Weights of a small mixture-of-experts language model, trained from scratch on English Wikipedia: 11.8M parameters, 4135 steps.
Below are experts of layer 5 (counted from 0) of a mixture-of-experts language model. Rows are named router (the router's row for the expert), gate (a neuron's input weights, with its number), up (a neuron's input weights, with its number), down (a neuron's output weights, with its number) and show model dimensions 0-159. Each number is 128 + 24 x the weight over its row's rms, rounded and kept within 0 to 255. Numbers have three digits each.
After each expert's rows: "comes before" lists some tokens at least twice as common just after its tokens as in all text; "comes after" lists some tokens at least twice as common just before its tokens as in all text. This comes from a sample of Wikipedia text that the model never trained on. Tokens count by the router's weight.

# expert 18
router:115112126156103115135120092139138130130118110154133103115115137133102135150131161097099119092133151102105094099089083078098122164114154130123124151118151091136122120121143076122139101155167150132112154133160114160108140171100129168163110122153122112155099112097103107100146136114126149103089139080112182095126143147092104124108146154116123145091147138120096128135111122127129155132130167063148168120163112085135140127160144115137117114131162152081130134088176145143179139108122110
gate0:103133137131120127118142151081175125121121147153119149136143109114152129167128147134089136149145138122172115161079086105126095137137161137120149135217135115092137118106095139147164114138124147150101129155138119137137165109086135112115168158108116105128127147103138113128095102083101103142141087172143145120101105114137114122149151092103151121103137136132090130126114130097192100083164153132122141129122100100135122152143081122097160145126130109139106137156149145093124111123196121
up0:110094100129125139137106149174128131156098114135137076144154154086127186130158145132121185118131150140128127147123115097149158147158150130164117156193116116077137153168128107127107124167090137139110113134178099118127157139150094108140149148186115123125132112121147121103137124133140129112114131160151107125136106070141142103103099152143097124150092137122163103115108130139172142165114106135126139155109149081114125107098070112140120131124138099105112131140154128135121170168162097
down0:140117133162135125089132170180124111002096171114154147100077129143117133113138150151138164176148139110122137137137140123156120145105121083113114117089109114132092122110110109131129121127155130143126125097150126137128135135116185135121120156124136140121105138111140088109124138097143088110094138155108113190148115147123113125103093130160131122102118146093165088155131128140150109120101175134132086121102140142093132139109122116139132104155122129171134134150134138128119137102151166
comes before: "-", " of", ":", "|", " a", "="
comes after: " a", " is", "-", "\n", " was", ")"

# expert 60
router:138155151164166143096149119140117124116108132139107167111129135132143161098136137097158140147150144170105108149155098120122120138140145169127135093093120138123107104122139151184125165120121166145105096145117121132124138155097098162126106152143166127160155145116056149098105086162121119171137127119157136106128126127141135101089109138147121149129102145117127108078122202132132130114150119150118097098093117119133083140151095156155135135120141147162097108143111146182085098152104161
gate0:120100108128126141136124129110147145111089124124130147099143104080120125114079084140193135164124072118122133165139122136140118107141160134146121134129097133109148109101113122175155147124165145118147135161131129119143118108147126155167116164095117130079103152084087158162073123098099159161122124114175133182107123157103128130111097101113126133115112125154131122100110175172156052112129108122158118124087150151121115131127113140136144110148112147115132167147159127113116118121154103
up0:130097093115119122158090153097149136154128095166111124108120100105103159128120113116147113159084128097150126122138106120126131089118158133139093100115087058103090155165152126127125144080139100128180129103085114130134124120144085131128199158146128171113120127084111137128111145159149137125088145137177148124144167120146092121168099130159126143156125135144117147170137128118174137136120110118122082166112132142124113134138110136136104129130124143120107124117192114096111131139154095
down0:136122127141075123148131160135151155102092165151166142106145135156153121104111138139185133200183105149103144130116146124124129124142151099101130119117092125101124112185129139161105155155110110128120105115102109088173099095116106132120126122140114129129117072124124097133142134152191139136123132137119150118176126102126129117161111083128113114116156086117111100130146169105167103137085121125135090098116140147138124120144117134089113132151120174112152164087132134128116080151117100
comes before: "201", "200", "202", "4", "6", "5"
comes after: " ", " (", " in", ",", "In", " In"

# expert 32
router:146099153102136109125114115140184099118136147105154111139152122123140155118102116151104111124162153146159091176168105133141155120128099139116130112093141105106092140131081086104126112130139140111124097139111098156151150138153093181113124119131150078097139122113124120112104140131106118155134161093167143145120122140095166146143136152158104137099134128120207170083146143126156125176144089126151119127126103142118122140137149167107144092114141184160109098148140162148105124150121164
gate0:106151110162097121129127124119161146107084120108106129140135128142144111112149100143134093152144119157146108147103135096116126156145128113140079169111143146110134126125102143133123079145168147119176130152092126151137116140084100162132131157161137137114088117130151097146109153114112139143147173110175162162116161186129121121100126148112149111099118129123122083174139166130101073116162112154169155148090108117145153128122112132153134096161097144152135185155179110119124111117162151
up0:118153139133169100141141119131102137172100116158127143124105107129149139144112123148159126113100135137118118130127102183114135144135088140135142111131114123062152150181130084117142116161104115110141114147093146121130124153134135129186140152123116115115145116150151123145130145095135130107151163117161126163163106077110108122096099138106168173055110160167124075103147137143118130135103130162124094119160148109140116150160141144130131094103085140130091104095143141128090164144128076
down0:109092146104124135166140122159149121081098156126127125103118125135119092122130156125144168204134153153139119102136167138080118133122123136069127127110131129152137116099132121132129139136148128124172148151173119110161117144139123103126140163152169092118086086093093078108121108107162131096116165122116149134177124122156123105099115102090118069147132097094164136117145145107132108114058131120120109116129134143122121135098131150113107140158140115147144110101119116140175152161163138
comes before: "0", "1", " |\n", "|", "4", "6"
comes after: " |", " ", ";", " (", "|", "–"

# expert 36
router:154096126102096115130160157124101171084129088083147098125125123122137129133177161095150136156108158158127144138085114118142151167083115139138132139171139118090129113113141135131176158121096112115106100115128175142065092089134123113172133110123162085131128100137164149113132122158103107110133144118107140124161176097156151097125142113127152100138128116102097117100176138114134107157134149145166138134129121113113109094106120090124106133116129161115137093158119098143080092126115132
gate0:106082130135115128148086146098108152097138172143107101163130080152119136150122127116161113141122125115130092129133115108126115127093098153120140146156114123179163131156131122124130074111126115109160104109128123144097131129114128162173149144072144108110129129146119120154115143086118086106100082134148166145098162107109097118134131061089152122116104125110115121133172124124148110114181180141148126130103115097132077153149159171113139132145125101146143110163097106100143101111109148
up0:107091116093105109163101107099137140134098105107130125122118114108110159101115132149064143149083172125111120130149115070118145106125167132141134139120064105136095140162149083169159157111132155111128100109105129135141131137097090147123111160145134150134142132094130099111120141090104121170109156114139138126136121148156099128119109106158124151094142153123107180114112110129137129195148089118094113121151133121120151127163098127107095154152123122136130052132165147114141110119158118
down0:121117142114100102125127118121157091120081085121131163113139121111128106123154122143118196129116143132122112113153140154100127145101137113092154116136109129124143109135145143152088176133148183144120152127095125116115037098125099129124118114102112155135092133164169073112152138123162163124144109082133175137139113091148141075140103076112119129120120136125131121151100136101152081122107160116093106109121154118105133129115103119146097078159134162110154123114133140127154159138124115
comes before: " |", "–", ")", " |\n", ":", " ("
comes after: " ", "–", "|", "201", "200", "199"

# expert 14
router:129105152151108108148115078133133120113113095135147133104148126107119102140149144124115138096154144092169128131094104148160101117135143106091132192151136130127162168101114119090109087156114143143131108112130158159093150115135134133139125123127153115061101114158155125131110137149141130083123136123150125113149148162143109100155109158148116131136167077145119110090148131106159162190149130114164165100085137119136130130117117139134114139159133105115127065136155095098106153147072164
gate0:097094127128112092115099120123135154109076154123155130136152125103144152138082138106172093206145145129149109123107088117116081179103091107102128128125109160103161168141132127132138105133105115136132176143119130148128140117096158176145175152108124106118140131089140115110125133087133131116103129139111159111116103122148094088145093158148145140127118121104076140177173116164116154084147123160158126133103140123138133105120102165128162099125098134159134130155154118112126118118129107
up0:099112126133134084131133129153142135155125114136090120112116146130109119113147135102104135121100145140118165115139128121112139122103087123167154111114127119108104166166104112087195150082146069138125067122143116078122161122142112171110144128157110147137126083134130095136128186132120101123152148117143132120163138083176113120143117165162186151115141161122141151152154138122115097094143125155123118166143136095132114139143071145168116121143131112131126099113159103147125102149160088
down0:115101167101120154105113117146165140086092133142128145125131135131118105151122102108171123143132127162173134122122129129118124118114148161092105142145123113115131113160126179150104128132102111146093124083095184135119088120115118118139083138154156145166139086130145096092147109112158125145105107105167145115197168089134118101123147106141113130128133098087127124160120139163116153122082117137127109141121112156166154072092104131107160121136124109111151136149152119153103117132200100
comes before: " ", " |", ":", "″N", " Total", " %"
comes after: " |\n", "\n", "-", ")\n", "|", "%"

# expert 2
router:151109101123158133115144105115106132139169107136146100129096142156127172135115122179116125134132123141122151149098139124091148125169121118150155160115111138122138093169171092109179132113140116107115120180119169085086064117121102127116131104156090151142104135135151117123121141141129108101117074141093135093179110097094109177099149113105110098101139150115111182150074119102147129105107161111125138132177163111147145112155137128143137114106133154116138157142108116130135109106106116
gate0:108117155155083102105099092103146173103091128160109134118136100097130104165128123128110131107157131147096098117137142101112051129119155143104147118137092091113122112136122104137130116111120143147125158157110147175128150115131136124113121115102204101135115159108082133184076118106101130166171110110173113106075102145093135081119099140125096127123131132106102128126138141114117112097123144134124121131100128109147147151150098109116103097148164110122123152139131100084109118125129157
up0:151094133163126109160162146156124122134128121136125137117103129103118076143136126128094138130113142173148159094125143124180152164086090141097109136151124119126129140119144090121113156108152105124128112082113096067133167158102113149130157159102126115138102125123127118115164134116158128091170127150151142143140145100132146089132167151182129127153175153088093144125173085126138131157152095144124122144143129152104138137176136084098140144138128071114109106140136150157121157152157154
down0:170132129104136137128138138192109103064094148112122115129102127150154133125180115110127138134108161129109164146179141137150094131117103128092123152115102105125106125191108111132122135115140126104119104114112124105139122123128119120113139087157172126166136138134137088130178131127104098116118151144133146185135128145132112156108138116112154139171125108102122142129173166125153147090110116156091092123076119134099131122109117120074142103097148074150152110086142092165096124141124156
comes before: " of", " and", " in", ".\n\n", " is", " was"
comes after: " the", " a", " The", "The", " an", "'s"

# expert 10
router:172131146131148187138121106142134178111127174047136165122156118154114139179129143143149139160092167169135148108097144124142138139107140127120134151154120110134119153083153159107117145148075153164156148141091125131144174155097133084135146128142161091142146101128130132109132142113162132110157145141149171140100103102102125110098111106147114127109122127141124160090124145129097174136125144171137126126139135111145148117104128146135126143115125097138085084133130093141098138168165138
gate0:085129117125124160120122145129129147143124122128136110148125077137129137128131122086146131148127147100128101090129142147129115121178098124089099132177133123100133135184104140134133128101125122119159156138089153097151186119143120144171151157078134147096103181131137113119115119121170126127112110135151129111116176174081143097082149138134129137135134145140126066141130151152102166129102129148149120117148138129140172121121138132140113109136087142169143113204184098103130134143168139
up0:107150069122117117156115102162107111153114171140121117136110109117101161108130141149158135111168107146099124158097124131123175112112100137187132122137115105097107123111135112113129146104109140161143117153132105100132168150116130131150161166137145110105125132166147148139148147130169151150145156109146134123129120117129142114096134152135159153154118110174138138107117144101194140112148095140129095146137139089110114158093088099088140139134177135155072115118163144151105125172175070
down0:123103132151104147156140119148131155105122116131135139122149133161119075149071116100167114184133109140158156103165111136138153128137120109071122169149149112162083118162072129111131099137120123107096110132123167166118117143110109132084168154123175141146066115143105111121152129106136142130089106135157131117160109122147117124098170122123104141167137104119095116157110151111106071102120096177117108090131116176146124127126154123154165089131141111103138140117128124125138115115143133
comes before: " |", "%", " |\n", ";", "–", ")"
comes after: " ", ".", "–", ":", "°", "201"

# expert 55
router:156113120113132139135118146136151141137123154091131107149102078084146111093142093107117120120150145116134063161137137118172133081089124150116139099127139095154079127125101101148089152135106126101145103109122093108105126091126115114108112120172130113137148126133165087170145182125070121140128123100140099138162155127151168120157157128136126110109107101104106155087153146100159139160133102085158078112115139096123142124144103156149151139128155124117068112119106146121121114146111142
gate0:141127084135111143148085132147154151107114144111116114104153133125104152138114094090123130108126068127171134148139107103102076150133106140102104135120148130117138119130107144120129158122110146131124099094087142147115159081105125127136105149128147123108105134146107097114155128117110102113107147122154133128111094124082133125172148095145125134112123140119160102076165143137136174118182129121144131131115171111157103144097143175087180115121066111154152164162130157150178083129163120
up0:166131107140124126145118134098104146127085123096132135116087131132114111097126120152117151087078157134117124133132130155135110080101169096112138125100118083119122159117103115137161133089118110152140130099109150138132129115158107154129128116141095108102109070134100151117108181134164082104146152127106063083140132099109112096149142143146097139106166119133118162142135140127165119169173090113151127160154164103124126138119117166139151116144136125143144103157161175116154177133158101
down0:142108167124158153138129147160132129126103104118179160132128104115114121104139163114144140154148141126121114078137111115142132119123109097094136100104121108127155082161100160102155140147118143138103138140133152142127068102165099116134113096147165141149114117123202130073137142126126109160098132114139148121135134126139175135163143102133089097101149049127124136130178108109109143143112109108081119098131157131170168130113160166127125112115097148113139132156132139172132119099126092
comes before: " |", " |\n", "==\n", "==\n\n", ":", " ==\n"
comes after: " |", "==", " in", "|", "201", "–"

# expert 38
router:097124134146112125152111103111171114129123153163129119075119133155125145103126104092114147111158174154134110131153167128117129166152124113132119109110136117135116120177091120106128126132145137164120132119105122151134095082117112167142077084090126112124120079119098169161129127089140156101079141144142137131114126108146128144121142138168100093120112159141148148151128091095121112164105143092152119143166155141141096145194114087118128143158186114130095157070133112148115147121126147
gate0:095094127122097101090114134138128132081091131130121142138134104133143132123118118118118144162119112092133088062110148133160139164153137114118177098127109120172143157107135135133116149193126126178156161132071075120141146090107113127116143118060166133063126157141131090112089106103127115126076123158112139176136139126084144130099099121133153117114130131122127128110142121132127098107139163120162159100140163136151107138147153110124141115145110114165128127150130147108132128116160138
up0:140088101189129108118166103111120138156132160164094143129117101143155130102121131131055131135146153150143110166104144089140108119125094145177097124122133110089123122114123061129129164105143142110143101125075145078153118161098123128154177121152132168152148106101108104112164148112144119143160145132140138120141134099147094151136112120165121151178113148115111132139141129107148127138122133116089145135120134096122113187141133162084144099124145124139137104117183144145116106139141117
down0:111112140168115126155147140151146158060118160127099125158122135163107141128146117087095171151126130129141143130150123156112110155118102112101125132120146066151100111156119134144126109147175165144118094142087153124149100134146103109103124152128144128139132092140124112102138136131137127122156132100120116188146135129168108055160159121175126106084121078093130118125116156109119089124075138138121100143123113133147106140117074084092130098104144101137144115149120138159142134114169129
comes before: "5", "9", "6", "8", "4", "0"
comes after: " ", "–", " (", " a", "°", " U"

# expert 31
router:168152128099151130109134125097152097125155146102150126139130131136146158137108129130126090087120098142090119123152140146119164145134136134140109097119128169150134149155171139171183149145133166108137105139129155114119122120097140096095139117143137104130168100108140131104108089147116108130111111171149191102147127117104150120109093071102117109101100145156115142134083110145109073066106139131115117114139117150162120134116126102172138134101112192150138141105120145122166109159102170
gate0:121096139130132139107106108105168107111109081135132172161114155104120152131131054110121124162132123098150141129149136082147134138115095139124115177105116159182154112113142160130149118106129160142110114102123133154138132119105134162139118176068161126073092127143148131117125065112117119097111094121169156095111154115155135158144096097105142166121098095140122152129161111133122117146155134154137120146135108134123129123100131141128123096131109135129191184135147114135138100131171132
up0:139106158135128124150107133094145134161120110113109147113107114079142131099111127127123158158186154148121113141142140053157125091130105131155108123084126115097153154124145114127117093125097081148100123120131136153147142110144112116159101156121115097088115145146126143120137115165130147136121121089166136117143143123129070123168126143128100110116105076146142157147137119123171146130129121143104162142111125144097130167138121162129142118138138065131164089150142084114069114156181084
down0:137106138143132111129149135160162117035121124118125094112129132110120136152121103097160177160134136117133153124112083123146188147142133133109173140141143115141098162102130146174129134131118122144133123158139136148125105136097107186129133159114155089117110107110123074072143144129157157125126151087113158203108066123125132088111120101140115099155114141136112133135125158111143079128114107136094078153148139133147123087118094141124124142131132151126118106096130124122130110120132143
comes before: ",", ".", ".\n\n", " and", " in", " of"
comes after: "201", "200", " the", "202", " in", "199"

# expert 8
router:129140119134144121125125085151130131119120114102076118093150106144093147116111166105070135159150117144123132145158151159117105151096097135112096137143145122115115095148099144124109137119115105143126144104136127157114122156176155110099132151088183097135104139123093138134119085110113169144115174133139139098108100108084142097160076155144115143155145154148136145130140133165111089143181128161133119097123154177145153102100109138099154128114125116144105181137112167144083143124172121
gate0:146120129142112081114130129097141110154117100140121104130110136115138135126141114126146160156167112069129105123139114111139116127116111084130135132138133122112156138148174122159125104114174190167135123151104159160168137140137117126108133155106120099117141117089158044137111095118135134105106142101134130125122139137117080116157143125105122151142091152148118143190108128153159086125147166148121088113152149093097139117077135079119114132111111114135090168174119112097104120164151109
up0:136122106094144109116107112144141153183116147138119119071110140079132132102134079110107138106103145135136120130127098102107124108106078140144113084166107124100096120137142065121143130130150126119103097199117110103145120163150128165155113173117072107142126124135121083150149155136127123144197147133122127160145078105129126136092116145124159148110123136120083134118127108138146143131141117163128125098118157105109147152144097142132122112158114092116123107143145158114083177135135098
down0:116120146139133123168135133174152158148092141131106133155152151130117111124174137119150176181133125146136078120118127163107111119127147113134121109153124102097131113115144173115131142138100143120133168095126141132076126123070144141131162124169167130145114065104154094100152158111174102113076151076131152115147133109150119109141092123128129092142121070107112119155131158127144119122122177145115098151135121169153111101113089145106118121114149119152144112115170105110143099138107150
comes before: "0", "1", "2", "3", "4", "6"
comes after: " |", ";", "|", "0", "1", " June"

# expert 40
router:124132144146094109134116128152162118122191143108130104110143169068078134160158147108117103093148120101132107166124106115141087157108172108094114160169133103144189078104118145187114118133073129099106096111119145128121151112175123117090163119114121133106136138154116130121126119141129126137104142159111140098107122153130131096154189148152177097106140114139132118143143164122091115137128120161138120144076140129145109103107125126140167127120143165101134138140132101116122145113123146
gate0:107115151149103120118108146141138134158113122165111151148107135146123168127129130093126149141167114126151113154131119143121106155148124152140120143153137132125143127117100112121103075141119144122139165178129098132128119095129166166164132138119163077146137147104160120128094123089069132103115106149112133143115126136120143090097136125086135134153098127132169146150160117134137129150126175118120200079124105103108148123094149116056153092115107095116129113176173139137161142080166125
up0:135167120158152121111144103136123137127123123135120125099102123148099146139115128108095134149128111122122128142118132146113095172085118144152090098148110115113129183181137099122139140155110086133155123130115124115088060171151115124178095139150142137084115127145143173168161118088158133145138118113124081102131140117106055167157168118140162145130136179145146116123154131137127083161148160152146152166129122103133096130157112128137134133143132091105156119140151120174088128124133120
down0:087095173107118153140099146134142076089125123116133140087097121135146086107140144130145166149164135125130125133174119147130117127124142131082118157138157116111099094141105114128112156117151162116074117137135143161176141117118146130152138133150129096175129087084181090121098171120157116104105092152103192169160103110135159101124105116127107102152134102145110154141105149125133135124087120138102127084140138112140160115102120107075162116113133143130119103148129149122153121114157111
comes before: " ", " |", "–", ";", " —", " /"
comes after: " ", " |\n", "1", "0", "2", "\n"

# expert 21
router:131097172137110168098124143126095099113119148109102105120137083118150120135126124128139138129115143115138136130098144140166135152150103107135135107101130103164140132150146103118104154118114110118132118079134115117094133100143100144187105132084174095076159114150136135108125141130103122145117114133122068140121096109137099128107144112106133086116077083109100141129169141163112133143150112070109111150073090151130128165086078120106141164168165128124125138149159114126142139144083147
gate0:122083117104112130144101105138164159090122112132132126114113125126107153135134140134124132112110125132136113126080142128092095146128059135118133124175123085136153119121088116161092103100134145078120165157143132148128129134101099149130168140066153109077127090152089135110077090117118119122108125128124142124132127118137095100113151132155140112117106108096107086136116161144129129096186130151176104103122137139102133118152103116114129122163132128155182168187138145115113130143178120
up0:093101118117141152112148122149122106149120141120131125135125091127120153095155146125117134130139146162139105136145084120130129149112148156144118116172120138104124097152167098128157135124132121133143086145081165086093143139120135118111144152126108129093161130122072138115100179136179107172127115143172105134140130137138127125115141130147147166143129134136117120133115183128146104154174138135123075138083096102099163176124081147144115125154119085132092120118181113149085079155164093
down0:089105128160102130120154115111102112101109132098148117145119150160124125122156112136163138098126117167146096126127121116119118079113126150085103155115157137168112124145117162156091113117137106154089088090080118126131116139099105157097139206161154162127144111128176100118112128113153140131103133117160132113110090099137126119144145097114140074109135097118104131136127127123128115135071148113115109127142135114130145132080082166139124149111067142156117123129101093138095149120186126
comes before: ":", " |", "(s", " were", "-up", "ar"
comes after: "-", "|", " |", " •", " K", " J"

# expert 29
router:059169136120107105150135119169126159122160103060110174110112117142125105131119107076125119129134147149127100146115122106113124139155110122134137095145107118100153096152109174155071101126091094153069138149136087152139154173148121152146114123089155118161142139142115129151121119121136119143154169121137113132105103160091164110104104138080122142095120108152137107123152133150125094092134147140166105165124145178099100125134107109097105139124131120118139109137131110103112110154112152
gate0:121127102153124116112107128125142148119112125115128128148103125125122187141105120108128139073139148098166141144116137119121168117181120118122150113176138167150147094113116132206120119121120141130115140158089114101124166121105139161128125130112088129115150067081117132124144138085144153134090140136117193140050115154121086097149141116139123127078155149098106140123147145108112119129143166154117160124127094151142134112136109167085149114136108123127151135167166147140133161141129120
up0:187118126112142136124137133121155132129123126119122135122132075146133142101146168083116170140087122121150090151143124124123119144100145149159137122158111126097129173118106105146157138079077100117162103127131133091124137132133102152129152126124108098121156104110098124135137183088094105145138120114124144126135104122135128116181118118168167157134146195187139142107147102148131140123140131123087121135111130097108112115094073147130117133137109102111130079110154146182126154192130109
down0:112113111140100159116110130137110114086064118131148141127111126113106145156135134131155145121135123151118151141124133157122114116140120135075145131144126130110140148136138143131150098122148157168085115085086145120116106153087124122112103155131185150123145078088132052076133145126147158128102097168111154128136115124138121153141165138116075111129125115093122103130090143128157114114086128167162112078102134136154143084075087125074145126117151120148101112151125112140134134153133111
comes before: " ", "0", " |\n", "1", "3", "2"
comes after: " |", " (", "0", ")", "1", ";"

# expert 22
router:111108152136098092139132126119149144130107086136092109120130139107127135163161159111121149108166124092155108168071150086139111160130117113186102139101151103130130145127146131120136161121137112146125103121116171153103149110127146144116143137099163074108104099152130114140123090158116114134120126098156155151123138193157120129082135167184096084173105123104135140122148166136110158166119130125135131131122113106086144140111184126088122104108142141101135090119143102129174147123132121
gate0:087153141095135130109118173130139132120100133113132136143138130137081164165111116119125143176153151108131129158118149125104123153165108126129107151137128118153139120115151139135122144100119125123123115116088160144190166105131139108133097182114124113096095104104115089088134152087104077131092167129118164142144103169131116086113166100108102116118142107142116123107102118154153089117130114139182128123124144128134187125163137116089113121081113152153144099119084146095088167133144151
up0:150115131140161095108129173125135102137110081153135127130069104135139128110135127148102133130103120141151142103160125139151113133096142142138069107180089064105120155108157124161094147133137125127154101128093159146167143085109154110118141162133131134134140133096155116106170206152122112146159126066091086126155145108118106124118111133111108145104118155100112141162122113140155112146176135119128123110125117096143147142166124133140131120070151102107118085135132142149127128120109105
down0:115095141128091160151138122133130131094107154085121172138127124165115143152132116119120133163125129107108125100102133122132173113135124122109131115125156129166132119128169110114101147165131127129149132103119148119150161162105131205127122164173156113129114092103137087108127110121135178093069116112117150140170129162121123111113130111119067091137107101112155129118102120156105111117090140096125085118168119186137088104126127128070108099121072141118158111143119127105120143147141144
comes before: " ", "|", "-", ":", " \"", " •"
comes after: "\n", " |\n", ")\n", "-", "|", ".\n"

# expert 56
router:127135162101152116170120103106127114142141158120118123114120140101152130108153116108092121112168106093127117178142135086126097155132127147118075172178107110150139122109142149128175181122128123126080106106176164134095145140097108135105088161140118139111123139134092111175125136140121149147126183137163149149173115155141168113132135145144130104123131100095149101142148154098133131124152129164142086184124106165153103150130143121099166128122126113104094099134113086093124128132139154
gate0:112119131075148098139080114129156126119122153152130116142112133159149125109092128145109140147196110103135121101145137129150075105135083120115119170124137139136120119118134127153134105153159133098142130104099149129160096069119148176118135133095144089122110106095108120122129115069138100088109149109119156121126117151098131161110179116152151148121114069103115088119153145150152112106171097158124143133103128137154144103150144125085145133091083128138115149138153107080126127110134088
up0:147117115094155111146109153114125143138125128125097110093122122138132120106127163141075144065153154127142110155105136107141095084095091141130122158149061121138108138119148091096162126132126085124158100129125134094161149055123108147136118140154120152152142123123121100110129177092149111150159166072154146156142138110104106122114106112134146129139140145102131123126117088160148104162173109151124136096130126088144116152177102156132122114127104137130149117122195131132133159151134133
down0:114095125101098120124105139145146126053072108155150142161134099153157121130157102156141147152186091143143097123120116105125096143153100131129105130135144123144159152172124138123135112155167134125112126082137169149085103105123119114130133142165164115115108081120141094127121135104153120102062120125097147104176097161167113146151112117111108072116135060112109116134114146123164132122113150131160113137125102143150143086114110125085117118124113124146149105122117120129096119120113137
comes before: " ", ":", " |", " \"", " -", "201"
comes after: " |\n", "\n", "-", "|", ")\n", "1"

# expert 23
router:130130133115076136135132077143151150119120144099124148149121127072153102127081088113076144136129134133132110120111129125185122096127081122113127110181107105134088153120089090129093096117123104112108140101077134142095126098152160115128148162110160095078127126120166103153110150126127129135128172118154145101145146126117159097126120142127117124120117168115093126158157134116104087165138141145156096107099141150142108084116100106166108134133109119146095151146158128126107120168100098
gate0:091112150124115141123126108116104132109130138133137078175141136135145108126140116149142132157118110129133078115143119087151146162176147105117106153072133140138160124155119144123149118147119134152090185125131117141128137133135121108118164144097124111101150160101154118118126126158102111100141097129132161172147116124123105086083092129114146126152101088129125114174112132153124121171135188164145114110132123117128164145136111141155122107146099119185124165158151061111116084144119192
up0:112135090137164121104134113131141124177150122148113125087105105151102117129114109141126129116144110106110118136152120081154135120079094133130133106164105125059111141108142104147153135107131134139126069167144155098145164168109112127138153168127105128121154120115115124078137116133166103114197156086119131125139147098135141121135152165130116128133108137128116096097117160135135117124111081125154136144091145063103135136141090136139105128149137151103176119157181123124089163129163095
down0:106103150133123141177144115151145169112099128152136143129120160109124126144123096139146112090157154112111149171134141149145077139138130147128107127168099138153104116151172169136121147127145118122104085122135136141172098089116117127099108121142151174123076053090144113086139122147162159118099166110180118127142149107155134115115113079123129143116143052126101139129118147136125120117094115103131100128111127131104056096118117121109125109139150141146158154131159103130106138137116125
comes before: " |", " |\n", ".", "–", "0", "1"
comes after: " |", " ", ";", "–", " +", " with"